Below are experts of layer 9 (counted from 0) of a mixture-of-experts language model. Rows are named router (the router's row for the expert), gate (a neuron's input weights, with its number), up (a neuron's input weights, with its number) and show model dimensions 0-95. Each number is 50 + 12 x the weight over its row's rms, rounded and kept within 0 to 99.
Before each expert's rows: "comes after" lists some tokens at least twice as common just before its tokens as in all text. This comes from a sample of Wikipedia text that the model never trained on. Tokens count by the router's weight.

# expert 12
comes after: "-", " |", "|", "==", " (", ":"
router:48 62 57 35 50 48 63 40 18 89 55 33 57 45 54 49 58 69 54 41 34 40 57 49 60 50 26 26 63 51 52 58 46 59 54 63 59 51 47 41 47 52 42 51 61 49 49 23 55 50 55 37 39 48 64 48 30 37 56 57 38 40 54 67 64 68 31 57 65 42 62 48 44 60 67 50 52 40 40 73 50 42 51 43 56 39 42 47 51 48 46 71 69 65 82 71
gate2:41 54 32 55 54 31 58 36 46 57 55 77 28 56 43 45 46 62 53 66 39 49 61 61 27 38 47 64 70 71 55 53 54 60 50 44 62 39 43 60 24 54 38 59 67 66 59 44 57 73 44 38 45 65 41 45 52 39 63 64 41 40 49 58 55 63 39 59 53 60 42 59 55 65 49 44 49 42 68 66 55 30 47 37 57 49 36 33 30 24 53 60 37 50 55 37
up2:54 63 56 34 49 44 46 55 46 35 33 46 40 25 44 33 38 54 57 51 27 48 19 58 33 60 54 45 55 55 55 41 64 43 31 31 43 57 50 41 49 59 56 48 30 65 56 33 41 41 57 59 27 67 51 75 28 56 60 42 60 19 40 45 44 52 60 48 74 46 43 42 44 59 67 50 45 57 41 66 63 52 44 43 49 38 75 47 34 20 65 49 51 45 59 37
gate3:23 47 43 68 42 45 49 40 52 39 26 53 62 38 62 62 61 73 58 64 52 51 44 54 67 58 60 41 49 30 46 61 59 52 42 35 46 48 36 54 47 61 44 48 49 37 42 51 73 57 83 63 44 46 30 44 40 50 53 57 44 38 43 54 84 39 50 37 65 29 34 36 45 53 54 63 39 48 36 49 45 50 58 66 45 34 67 66 50 56 49 48 66 52 62 66
up3:44 55 48 57 35 49 58 38 65 45 22 58 56 37 67 48 67 70 69 42 63 50 49 55 68 63 35 43 49 38 27 74 65 45 33 39 41 56 31 50 53 50 54 56 45 44 56 39 68 37 65 58 35 52 52 39 50 47 61 57 50 41 45 61 66 34 32 54 72 17 40 48 53 36 65 72 39 35 34 46 41 41 53 66 41 41 71 51 64 53 55 37 37 53 56 64
gate4:43 55 52 47 33 39 47 54 55 55 65 26 46 48 62 57 53 56 54 40 55 57 50 65 52 54 55 41 31 41 45 36 33 69 59 67 42 57 37 52 46 72 46 67 63 39 36 32 50 72 40 51 45 41 72 56 36 67 43 62 42 36 30 60 47 69 67 54 37 43 53 47 48 43 57 69 53 37 57 65 42 37 75 53 34 43 69 29 57 59 49 46 37 42 40 62
up4:73 53 60 57 48 62 47 82 46 55 45 45 55 75 29 68 23 69 33 55 46 48 43 67 65 73 52 35 60 44 44 24 43 33 47 33 33 41 49 48 40 49 47 41 58 42 17 50 59 50 66 56 58 50 58 58 38 70 48 65 46 36 39 46 42 54 68 32 47 64 68 30 68 33 56 69 62 46 59 66 46 51 76 62 41 57 62 37 35 58 56 60 43 43 25 38
gate5:37 55 69 46 80 50 37 60 61 54 41 58 42 50 29 53 58 61 53 50 58 56 46 43 43 50 31 41 59 67 56 52 49 40 59 66 48 47 60 28 65 65 40 29 48 68 59 37 30 47 49 39 52 43 43 51 50 53 24 53 32 43 54 70 37 58 61 65 49 39 65 38 51 49 49 64 45 61 77 59 51 49 31 47 75 63 42 43 69 59 45 44 28 58 23 54
up5:63 46 48 52 16 31 35 48 52 41 53 53 63 46 70 51 48 76 27 46 63 52 42 48 57 58 57 52 36 29 45 46 76 51 29 57 42 44 38 50 44 38 52 44 53 51 55 80 57 63 41 78 56 45 52 50 66 72 62 46 34 64 29 32 49 61 45 38 45 68 48 56 59 38 62 55 29 73 63 48 56 54 64 42 36 51 55 62 27 30 54 47 60 56 61 64
gate6:48 43 47 26 62 37 45 54 26 63 65 61 47 37 60 48 55 65 45 63 57 73 33 69 63 39 67 49 73 54 59 53 68 63 47 54 40 45 66 40 38 75 64 45 52 61 39 33 47 47 38 51 48 14 29 59 64 42 53 49 42 38 64 49 51 56 34 76 69 32 28 39 59 72 53 47 52 32 65 53 47 57 31 67 68 41 57 37 63 47 44 54 39 52 63 45
up6:48 47 60 69 34 43 49 60 39 63 40 50 54 56 55 68 47 53 60 46 47 30 54 58 35 77 60 51 48 55 44 49 68 54 43 54 40 60 59 73 53 66 43 70 35 56 65 51 59 77 57 33 53 63 51 50 69 59 69 47 58 73 56 57 52 60 58 63 57 67 61 58 51 54 62 68 46 47 55 53 48 61 52 42 61 53 56 32 48 28 69 57 53 42 59 39

# expert 6
comes after: " ", "2", "0", "9", "1", "–"
router:56 56 39 51 46 60 53 47 33 47 46 48 50 68 52 57 41 59 56 57 57 44 38 44 24 53 50 65 42 49 52 48 51 54 50 52 34 54 42 40 46 67 68 42 69 38 44 36 37 50 62 58 54 35 35 38 53 61 71 47 59 52 67 53 44 54 45 38 31 45 54 48 44 51 66 46 69 49 55 32 66 62 57 41 55 28 49 43 51 33 62 65 49 45 45 73
gate2:54 69 42 66 56 56 56 55 49 52 41 18 27 77 47 40 38 47 41 48 39 47 33 64 18 61 69 45 42 29 68 50 69 47 48 45 56 77 58 53 30 48 59 34 38 43 41 53 40 55 57 57 19 45 57 53 43 37 43 52 45 43 57 43 54 62 35 45 50 46 35 54 69 52 48 35 42 30 50 67 48 42 31 39 54 55 37 58 48 41 55 55 50 52 43 80
up2:47 47 65 45 64 30 53 68 53 72 56 49 60 38 45 48 56 59 29 34 59 51 48 49 57 44 46 52 48 70 45 58 49 42 33 60 64 50 40 66 70 49 48 53 51 69 52 51 71 61 38 40 57 52 81 70 61 58 49 43 42 39 81 68 67 35 50 35 61 43 37 42 26 52 49 51 67 53 30 47 44 42 47 54 37 54 47 44 49 57 59 47 66 38 55 64
gate3:36 70 42 47 57 22 46 53 47 41 64 38 45 79 49 39 54 64 62 45 41 44 65 62 29 55 56 62 58 47 63 66 53 57 44 41 55 49 69 38 67 60 55 50 59 39 52 43 49 28 25 71 53 55 54 45 48 41 58 51 57 48 38 66 34 54 42 54 56 72 53 50 63 77 54 40 53 54 51 62 43 50 66 36 35 48 41 52 56 30 68 53 67 41 37 58
up3:68 57 63 38 50 40 50 41 73 41 42 59 57 47 54 55 56 33 36 57 63 44 54 49 54 52 48 51 49 61 49 39 47 43 49 46 54 42 38 57 48 35 43 40 57 57 70 49 54 51 62 19 44 51 61 29 47 51 37 33 45 37 45 42 46 66 19 46 70 46 49 15 87 40 48 44 50 42 42 59 49 38 34 52 54 44 42 66 33 60 42 42 52 40 63 57
gate4:57 50 38 33 55 54 43 74 48 36 49 36 37 63 87 62 53 61 62 65 55 43 60 61 38 50 45 29 65 40 50 54 38 43 54 46 31 59 50 55 59 48 57 24 40 56 51 55 39 55 40 32 52 58 59 60 43 43 34 45 59 47 69 48 58 22 40 51 33 43 41 64 47 58 47 35 45 45 23 37 64 50 56 55 32 70 38 58 72 57 48 58 59 69 53 59
up4:44 38 42 29 64 52 71 62 42 45 50 56 48 40 53 56 33 57 43 52 40 49 53 59 48 64 55 42 56 66 60 59 39 52 49 49 61 58 41 50 53 56 54 33 60 40 66 44 26 64 48 46 49 41 44 68 62 40 55 45 81 44 78 43 47 25 38 69 49 56 49 55 40 60 22 42 36 55 50 46 76 65 43 54 67 55 62 60 60 63 59 42 45 60 59 29
gate5:30 65 33 52 47 43 42 51 51 46 57 45 52 56 48 27 32 43 47 39 63 60 45 54 31 41 53 45 28 64 44 51 41 57 41 42 77 60 49 45 54 48 74 31 60 64 53 57 58 60 55 45 32 24 47 63 45 46 67 44 55 53 65 51 49 47 30 41 60 43 61 27 43 46 30 37 53 49 48 68 66 49 61 57 57 31 29 50 47 42 78 39 52 45 44 73
up5:35 59 41 54 32 63 42 63 45 45 35 40 42 58 53 42 57 50 64 41 56 41 25 52 44 69 53 39 38 47 51 49 45 66 40 40 65 54 48 56 46 33 80 36 70 52 56 64 42 39 69 52 29 45 40 51 48 54 58 44 63 51 19 40 46 60 14 63 45 36 51 33 46 57 51 40 59 50 52 71 58 50 56 60 57 39 37 49 57 39 74 29 56 69 37 78
gate6:28 51 45 60 51 40 50 20 38 60 57 45 47 51 58 38 49 47 62 71 40 55 55 42 12 63 62 42 38 76 68 51 56 52 57 53 48 62 53 23 74 43 55 54 49 59 34 54 57 55 59 44 42 39 49 47 48 24 36 43 56 46 56 44 55 35 54 39 43 39 40 42 34 53 41 44 29 34 51 54 57 31 48 41 59 55 62 39 36 57 72 23 60 40 47 66
up6:75 50 48 58 76 62 42 79 63 48 47 46 63 51 43 51 60 59 28 55 58 50 52 47 65 22 40 59 51 59 35 60 41 55 54 46 69 50 42 52 48 35 41 66 31 59 53 56 60 46 46 63 58 74 59 58 48 40 31 50 39 64 52 52 50 52 50 64 48 66 39 52 64 21 80 77 65 40 63 64 46 76 61 49 43 40 61 59 72 51 40 53 53 54 57 30

# expert 25
comes after: " the", " a", " The", " his", "s", " first"
router:44 56 76 39 65 47 43 52 61 59 65 40 47 52 67 36 55 79 51 34 31 70 48 50 39 80 34 59 38 43 38 28 36 64 50 57 52 57 64 32 39 62 51 67 47 57 29 41 48 61 72 54 45 60 61 44 37 32 37 29 40 61 56 41 73 65 52 63 51 38 55 27 42 71 66 45 44 44 46 84 45 44 72 40 71 52 51 35 55 32 47 56 50 57 94 58
gate2:52 42 71 58 53 49 53 46 45 73 29 58 49 37 50 52 57 65 45 39 38 59 42 25 45 62 67 57 59 32 80 52 58 54 39 45 40 40 50 37 52 57 61 59 52 60 64 51 46 67 57 55 44 41 83 41 58 44 36 59 58 54 42 60 66 55 46 82 36 40 54 42 57 43 28 38 48 47 52 23 35 61 29 71 34 43 61 64 43 37 66 49 35 70 54 34
up2:40 55 24 59 43 66 34 36 41 66 50 56 36 51 40 72 66 35 47 39 48 59 54 58 45 56 31 64 62 51 48 71 69 46 54 74 67 56 32 51 42 64 44 50 51 39 47 42 49 49 69 43 44 54 28 60 26 58 71 18 71 71 65 55 32 59 56 58 28 50 30 49 47 39 61 58 40 41 58 61 53 36 62 61 34 60 51 38 52 48 47 53 48 61 51 67
gate3:58 41 33 28 43 42 59 43 49 45 56 39 56 51 43 43 56 58 50 43 35 61 46 61 33 49 43 53 47 59 45 50 42 58 29 54 63 49 39 38 41 55 48 70 45 45 35 37 20 58 44 48 32 59 66 75 29 49 66 51 45 44 54 47 75 63 58 50 32 47 60 30 48 29 42 45 36 28 30 56 34 40 58 61 52 47 66 47 63 46 44 42 65 70 45 42
up3:60 57 36 53 39 33 55 46 53 65 55 67 43 53 50 61 36 17 47 63 51 37 51 56 41 33 76 29 56 42 50 46 71 57 45 42 58 56 65 42 50 48 32 48 64 45 43 45 47 55 58 56 51 54 52 39 57 49 60 57 61 65 39 57 37 53 44 54 27 35 53 55 42 30 75 65 41 53 80 33 55 53 35 56 53 72 62 58 58 64 41 66 57 55 21 43
gate4:56 68 44 58 62 56 41 43 51 39 61 51 29 56 24 53 42 62 64 55 55 62 44 70 29 51 34 57 38 19 63 56 39 57 49 41 31 55 34 24 37 47 53 56 44 46 46 48 54 49 57 33 51 40 61 54 40 64 59 68 34 68 48 56 61 42 68 45 63 58 34 40 58 19 48 40 61 42 53 50 40 53 61 76 50 56 43 53 37 49 44 58 55 70 43 37
up4:51 42 71 58 57 47 56 52 54 41 64 59 32 58 28 50 55 70 67 26 40 60 64 74 41 55 43 60 28 46 42 27 45 65 48 46 38 42 37 55 47 25 52 58 52 44 75 55 67 32 56 47 38 51 48 40 36 66 55 73 44 23 64 61 64 61 66 54 63 60 44 38 66 47 75 52 42 58 69 47 46 64 42 53 75 45 64 51 47 68 44 68 45 46 41 65
gate5:36 61 45 40 62 44 41 52 68 50 42 85 65 57 45 45 63 65 63 63 40 54 41 50 76 54 37 58 39 57 46 58 46 49 46 60 40 47 81 61 57 60 70 53 56 57 60 49 48 40 51 50 77 48 60 52 41 44 46 50 55 85 50 41 60 61 31 47 53 30 48 54 39 30 38 53 57 67 39 56 51 49 64 44 50 56 35 34 46 60 23 49 34 48 44 51
up5:36 32 55 61 43 46 49 43 70 41 48 42 46 47 50 70 46 83 69 56 44 48 52 45 48 47 48 53 51 55 46 42 39 44 52 53 48 43 62 43 40 48 63 42 42 35 53 51 63 42 46 67 56 48 37 53 65 65 39 53 56 40 50 39 53 78 38 47 30 70 82 49 66 64 53 49 61 53 54 55 31 63 35 33 49 37 35 49 60 54 62 35 45 48 29 29
gate6:25 63 49 67 33 54 27 53 40 39 53 45 44 53 50 53 43 49 48 56 54 48 57 64 47 59 52 39 31 55 47 56 48 56 46 26 68 68 45 62 41 65 51 42 41 53 33 48 33 37 50 56 51 53 59 75 56 55 57 41 22 25 74 65 67 42 69 54 48 42 62 43 51 59 37 54 48 47 54 67 66 37 65 75 75 51 54 43 61 37 67 51 39 47 61 65
up6:21 60 46 44 59 49 56 40 42 51 35 55 55 35 71 50 55 48 57 55 44 43 42 31 56 69 57 65 57 57 58 59 50 55 33 58 62 30 40 43 51 80 50 49 46 56 56 43 65 45 49 44 45 54 44 48 42 50 50 27 64 50 64 43 23 57 21 52 34 64 41 68 54 51 55 62 61 72 59 59 67 44 65 51 51 60 45 34 77 39 42 36 51 59 50 59